From a checkpoint of a small mixture-of-experts model trained on Wikipedia.
Experts: 96 SwiGLU neurons an expert, 3 picks a token, a softmax router, a shared expert of 128 neurons.
Below are experts of layer 3 (counted from 0) of a mixture-of-experts language model. Rows are named router (the router's row for the expert), gate (a neuron's input weights, with its number), up (a neuron's input weights, with its number) and show model dimensions 128-191. Each number is 128 + 24 x the weight over its row's rms, rounded and kept within 0 to 255. Numbers have three digits each.
After each expert's rows: "mostly gets" lists some tokens that are sent to it at least half of the time. This comes from a sample of Wikipedia text that the model never trained on.

# expert 15
router:104131130140078147120164127134109179101126144100146157102106096124112150093126140143164146110114167106154125130145094161125149137132144152102144117115147186143158139120103159085141138115135116
gate0:117173154127097126087123148127133088111099117112135152139133139159117155114136130181135129151112102155135150145154114118090139096147138155109148091121121127136130129159123123110146139137135131
up0:135136157089109109128136127158144144163157121117121095132127101126163104139108116107118106128123188126132159116128122146140161136133149125158103100097120121139104116165146114153110165130138141
gate1:077104093144113108089111139137117117138131145124136147122131121167035092115126131143123105135135132128134097119133148120146128125070152158064160075086163134145152140120104109118074076155126118
up1:134146142164138114036117141116113088122112118119119123144133108148056130138172145130123112133167106131125147168096167119131113136181184156165089046153198117135127184140146097095100127123114133
gate2:079123120138112168149115110131113146155101111132133135123119151099142120120112095171157162146094126108141117099122138156142123133100142113087107187066143126119148132142129128103097172105139154
up2:121103137119141207094145093131126094116133099091135143145120118092146104141122155150117133122113065135146168142153133130125144060119116104170155095151147103136141123090130117123152111164120110
mostly gets: " town", " summer", " Fame", " public", " week", " night"

# expert 55
router:120116128077096123121100106130117143113148110098153152095109112145136150109144133138150148108085099120141110182106098151136156100142135153146119131144088171161150131143164151110104112093113113
gate0:124151103062105135085109175136127131124141119136161140118133071132129147115114133147139126084095136138120152088072115129148159157121162159183137113154133162126145120148124134116148127110124117
up0:108138164109134135188159154136124114074123167138101117134146152080151159126105120121125139118124105158117123098143109157116103139106130142129170138161113149125135128116155120144169085106084126
gate1:128157108113154136136104115103143104154163132152156165134120128122121126141165120070142123107129121081108111143144143136107129118111147102149108122121116097136177175114113145153086108106125134
up1:096116174108180136131102127124142098166175133103132158112120093097073120169153114106107114166140123149118149119127117104117113110126130104056061125158083112131183164086137140126145068149129078
gate2:144111147103141068122109127137134102116100108149116112116122151117123127110131152087114135140095118120146134135156107126136120113148137124085106128187125113148087172155145164121132128145167121
up2:059144156124123159146165108172119108119123110159106123137122121162104140139141143156133083134146123133114137094183130126162170127127137114126184136099104099125167166141179121120107134105126090
mostly gets: " Democratic", " Swing", "DST", " temperature"

# expert 73
router:128114151132087113102102132167124133096154139117140155126107120178176126123167152123139130147108152135168134107153082147124153082166131135135107114139112146170149140165153184079127140110126140
gate0:145094164098118138146100107137134130150113115100125128132119079115076130136080119079140104140130101109113117109128156091152107137106152038067131123128108130122126162114161134129051113143142136
up0:096138180150107144148100123095128114124165060146089121130125139127123129103144112107141152153132158083107123150128117078127118122157144077113133125107094121131097116109142095146115138094158123
gate1:162105081166141131108077131163120075098108129151141157144117125148113134116099170157090151149156169125111107110166154129112136103166150118091124124087113113147128110116127119143113152122121080
up1:107143107142145081139127108159116146126130133118133120141126065115026128114123131139134097131131106180133101156139160119199127140138169084134157125150118129116132143103167153134063163082162120
gate2:129120126120129118101144111137161121137144195140103072117109116141105126120089135133108131104109122116121094118167136127143138117139120145138113161106132087125124088097135126170145115126120121
up2:132120156143136112156093124161112131132116105120101164130138133120128110142082128138188147141111125142126157098077105132108137108180151102135142093148165150158103123123145123107031130118143134
mostly gets: " =", " ", " –", " v", "@"

# expert 40
router:093119147116107113118104115145111161099175113129146155106119156153156147116127150105163122108135144107148162088107096160158163099163122137117172106163119166185172134131132150093143123139109102
gate0:132102157130122104151175118126123133124167132175155127123124147141128120123141146120129123134142145190126121086112109164119137125132110144108095141146104129124153112106127121118122133126141120
up0:119097151121155136136190142164147110131157098158122099127139152108147100109111108097118133130105128165136143098116136130165118153143158107111139126150083114111139102069129123147140109118166098
gate1:114128090145112156114110124154133126157092111097079137113117110128157162102156098158149100113113143151134145133119140151110168157153115139162148123134133126140126093097110151139163137120111123
up1:098129095129121190095106130170128155130124173108099126135132122131170125095099072172119120120095111142118158126132151148137149147099084141166151109115170153135167073106112115113158125093106135
gate2:122149145097107201093099141158115154152132121166132073116133112063134116123139130124171123095141164163130146105136139119113136152157130089076152176146126145117141114051116169144138192111121160
up2:108123128111119142087134157181104150149096152167127107133137092124125123142102130201147116125125146139133119102088159138131111117162147122096177133176084160137142183123135194140106126146115125
mostly gets: " Love", "Baby", " You", " Your", " Night", " Adventure"

# expert 43
router:079140159121093119108136099125102156121165121135153182098091087165161143104167153129137122136131096105132131125117107133137141111163097117117132134174141151136168113151136133082115126107113137
gate0:095116098129106103104117122118142124148113118078153102116119128138065094153126130101106165123118093103151130087127145150106115137144094161126151179146142117137133121161160122136176153124138118
up0:145106181109146145096156130139119094101119123098125125132134115189146150172120137141140128108129198085113131130118150109116111090081077097130167119130091150133073137144199124123162122127107134
gate1:109146113101141120134128112131122149134115133129097136103125157109113119118131149169161107132135096139123131171148151152132172133128093156138152146174118153131106125197135129112164134118113110
up1:155094098155127147134145129141135107120102114105167105167123090156127111134114134111088152112113162105133125106138079112132105108135182097125105103113157094137155166067097132155081135141130120
gate2:126143100171118151109122136138128110164164151167154148135120112174160126136160151137086168119117113170103158135169126160087138125104108117121120087158099144129131156115107161138169138141134136
up2:138107125109139087146153123155132136076096138032082116133121153069067141090113075157183086140147154098135126109097136109150132120157119125157114161090139124132122125138143134113103176157131125
mostly gets: " Episode", " ISBN", " *", " /", " |", " –"

# expert 78
router:125123143129108109114110138127117158099161131118142171092095139151193138111152158095152163121123142128138120108118099142135147107125141125137145126161116164144139104123103147074136135096112130
gate0:148132082136147154122132108137116095120119140117124179131123115118159176106118110138095155134105149132123101138133138100084132113125087147177111138111135112130113135136136127097092122106097156
up0:134163111138114146132119101144119112127134114151109146120136147184165154092141121137111145149123192111119104178151137097116129139129112180184126135135137128120121104165124156096136083106088126
gate1:135149162141163149157159115131152135121142122149082117144128132085139135134114127101101107154130095103117113165152184116184061124089115106127125152059118140148108129122129103128071127119144112
up1:167141179132155118130130128154134113150149131170122116138128159103118127139106138103083100169113115143140129146132146117158067156090156116121170132079134101148096116137125104129098159102146108
gate2:131110127143111120123175112163144157116096131122196160128124191146167094098101151102072113113147105070147085080130107123165114100143122095117144115107078154134153131135143140117117161160117180
up2:103100149131122125128115100122108132133157071185122180144122147109138159142103181168092118150112151121135094087103092133142115161125146091132144114164055129126108119093110141174091120099130168
mostly gets: " Singh", " Jones", "Sullivan", " Khan", " Johnson", " Williams"

# expert 14
router:114097108073102113108150102139113147108149125114158145096108111143143148107152145115150153125119111143144138143126098154132152097137135113124110151130146160150120127127145154097090166105129145
gate0:097131072131123125098129129096095129118129113157115070141137092125131159129148168139102123149143114119133160135123159148090141107166116121109134124120121103116136127132111166135152124118117141
up0:125175071115121126106132143093114131146109136105120168140122106092114139118109143131087112167168141121128180141098135140099115137123088149119147122102150096133128100093090115143096129101117105
gate1:127132116175131150147161129126138113144117157157168108123127104094134127099147133096104123121117121186130100103139144150147151130126137078102129111125094160138141134115142173126130143130150116
up1:122130091152164116157125108128106106130158148143099083138125164118053117091124117112091127135170094118141151166133099162087142183141134146169103118073133085152094135115158125143164152095154132
gate2:133116146149145103151142127121160116099123125057135121099137149140079132125134129051144130127144075110128114140127124152151167160142114175158140127174129137128117073112116120123170164163139131
up2:131109149134139156109154103132136146103125110117167156105120133086087123124135130103126167108143167137125104094151128117112168148118101100141151170135059120101130108122118115125126203138113098
mostly gets: "ο", "ー", "ی", "ه", "อ", "τ"

# expert 38
router:121104122115099150094131096172117144110155130138148150093112113136142158107173139124160154131142136143144150167115096152126166098162104149131128166122100157142150104151134143098092117083125125
gate0:198135108141117105092115126149114130117130154101121135125126141180153134141150154108146121105158164125137133101082126147134162083126106125154111150049090142125134123118090132134176105146104115
up0:080133145120126149116151142079115127114123137200175127128121062086070142137146136096130102132149138133112152074123127118131088135073136179099146135168131093137127126132110151129128176096105131
gate1:139153146069120120188132118162153110116145144184139107128115121098131163120099149087160164108178158128136136063146150110115138151125146102096152093173159140139124165096155142122117119137139119
up1:108135104121140157073115137097110125138137108091136165135121158156142170094170167176141146121132147102140081120144132091111136150152131150150115134122128132116121149126084128097142105167139088
gate2:156151140123110145076164144103115136117186097115129079130132070076154144116108107119154142099135175133121103110096129153180128123141135168162109080118105104137155151106183170108133143135126172
up2:123129128096115051151064115149128116143133161175138169121122140195116132136113106153097127155155080141120117139123084098094105161097075129123131156091136168136133102084096152144110106097135088
mostly gets: " policies", "metry", "graph"

# expert 79
router:098137127161109098115125114093143146111164129143148140105081101125130160094134130104164146110124176099141151089131107128107189117142091125132132121118133129142139144104163155085172112104123124
gate0:165162089096115090119112140121136127156136111119071123125135137157140135077163097128126137090090137105130113128129113124122074125115170130150125102164105114122094127132131151138111158100142093
up0:123120214122126171140120139124128126114101132144180156124135168160114164125162130163136147136132134168128168118131107119143148152158102137122127147112124124130131137161142108103082091129135168
gate1:168114109153116099141109128140122113100133088108134143119134131130147154108109149138110169145136151141127111085095104138102113150112125044149131100141108101113097078149125111136103105141134104
up1:098142135101123154120111154080170140130105158152152089149133115135116104149156117124153097121117111108137106130150150117146124147162118177100143147103148150143146129131134129124162139121137119
gate2:122172156136129148148132135107139130131133142125131116132133090176103138147163144115126121148151086174126113147108188134149115139115123133199105149132094144137095171149153135134104108130108133
up2:089149135099134126118132127173149128144115140126098114134121139171117129137138118100140077111138164148128153084116161135117098126147154150133131114188165098133118191166130135126150134156113074
mostly gets: " However", " They", " While", " Although", " When", " It"

# expert 53
router:126133169124082159108146114140111150099124113131142159121130127139120175107150138133165160114136119141138143168129120159117141111160106139103121110178125154135161080119124174083109143081123159
gate0:076154166154124164143105115177133159112127146114159139126140141157140147142106129137136136134123115105127095168127118126109150089124102044109152094079067146138132105129160158121140101176129130
up0:075131161128103137106137126143118156131126157103131181134132106176193112123152165088091150141092143104116163150139139113108161072087106079136152128109065142140137157097166132139219114139130094
gate1:121135164131134135165110131122115134122169174116149108132123098150168142112103154139187143159164141103126141073114125141142107136133152118123137153135119082131121146155121175128165149116146148
up1:126106172122128160133143124121109138111140182116144112136122076126131159123137173094131136153156128090129149101121137098158069115123158122095139128149114081124110116149081178122173174107138154
gate2:135141179127140162136114123097114119109144107134108099146126150089141128133098145084118118135182150087132109143126128158152141116149151172081141122122166126137175088122085177128177171129143150
up2:125116164132135178167136115101129147114134121156099074152121185114145110120128158080081108150165137127138138124103132138106127142158146098081113118084155101123159135161082127138188128163151127
mostly gets: " December", " January", " November", " April", " March", " February"

# expert 49
router:123141149120112177091148123139147176096140146118177133112108128143159150105152154127189140127127117133197109112106118157140147141119123154109131116152107177150137112137129185088141145120133137
gate4:142097114067120125130105155123159072121119148120141085123129074170121119144144160061124163121096096175120157097093122158126125139120120106111110144097118118113118149142151125153071124172128152
up4:130148091159165146132126100138121164134144112121090158142143150056146119133092122144133103132153115048125133154159143134124140135141166167141158071129157130138127097098095137134162111065136132
gate5:101148181148132136142106144146159132140097142120098152131128153149117102085076152162108121121141170170134140142150120108116124170151092103171153103122120101112132130110139130116148167130133126
up5:096136172139122130146129140142130138154125153147143126157131149097077119099103166130100131122127142103123136132126114119131136118107147129171119117117157127136173132111112129111156120128087096
gate6:148144113117151129159104121145136113116150157161152134128124130200089123113137115099129097136151080118137118120049105118129138175103120144158144095151072131131088094127106135139076122171120119
up6:141117088152129126087109139136118095147145124092113150103121149151100142122086101111151088136159094108126125096137114148137131164085121140070096194179106156123132071115134123131048080137161108
mostly gets: "---|---|---|---|", " ==", " Billy", "Scientific", " William", "John"

# expert 25
router:117172114108104117117119097144121144103149128128161172102115113150146148115147147092159143105088133149150108152105094153157142090158117096138132147144130174150159106154140143116160125094104157
gate0:141167152158124122178165115153122133137139124157163131124120120151136125149149164145135131139126180162131095117134109116137122156159141079109175157152097138126148123090114123125151123093098117
up0:127113142126125088109130133135109117108114106135162161150123092144092133113124109091147116138118117098122211109124102128117089140127074144153148093142106136139124074099134131133143138100169152
gate1:134152182169116147105120157169140140118105118064179123134114140104104141104130144149143131100132099136132121150114150142116130097120083114137080080186113119110169088129127130162164167130137116
up1:141113115113130109141116086132134099131161114116114149122120113069119085147125101088133124159090149128123135121158122117114136079144166198137137126105122122132129145140109161078066115142088155
gate2:132144128103113102150107114148135130112099117049121119098121145191155112138161120159151154112171111155124132093143084123100165114119130141139082130136158115136106073112099130132112111157134182
up2:127130171151162119139109129065131139142121134128115104109138094110180121134123111126107142136143163162121132136170089133173160176147104112132125138107098087136168120100152130126138094133131135
mostly gets: " Ahmed", " Franklin", " Anthony", "大", " Emil", " Victor"

# expert 29
router:124108153128091110125140099126105150102146118118138144096107128129140161098161146119152146125133144161141151162114117149114168116167102110137137131173138157157130136137161149095134164099110143
gate0:105132109124148185136138123148118140081135099102141145106114129167143153120184090149132152104137135163126139153157166156057156104131105146128143136122141151121101112128093161092075116122113151
up0:092110111117144113073116113116122075127133111138095106141129131093176119116127161111133124128163198110134131093136181126111132124102112128167137125098141142131124111072122128103131143159137113
gate1:096118127114122120071162126153160158099084112141129138130127116110160136110130109153108118101166075129143147087154125174115114145104124155086074142116090127131149117123134146148074149146126170
up1:157109124105126154148083124099132150149144098088091123148120123120140120158149125165132141129110156088116151118124145096128134099186092178107102103098153153111106080131149104143156125113143106
gate2:168101139115140136077123105090145127129101137177109130107134169158143123074153136098148168146134111109107124110091136191110135120176090093131150106173135118129178109136132123124148132114122142
up2:077179120161128120169140117130131129116140097116157142150125120098146104195111165132142110119142149163127160149140127152142161119124127151158161181125086128150104112166133143154087120101128148
mostly gets: "ن", " Korean", " acid", " Computer", " Mexican", "Canadian"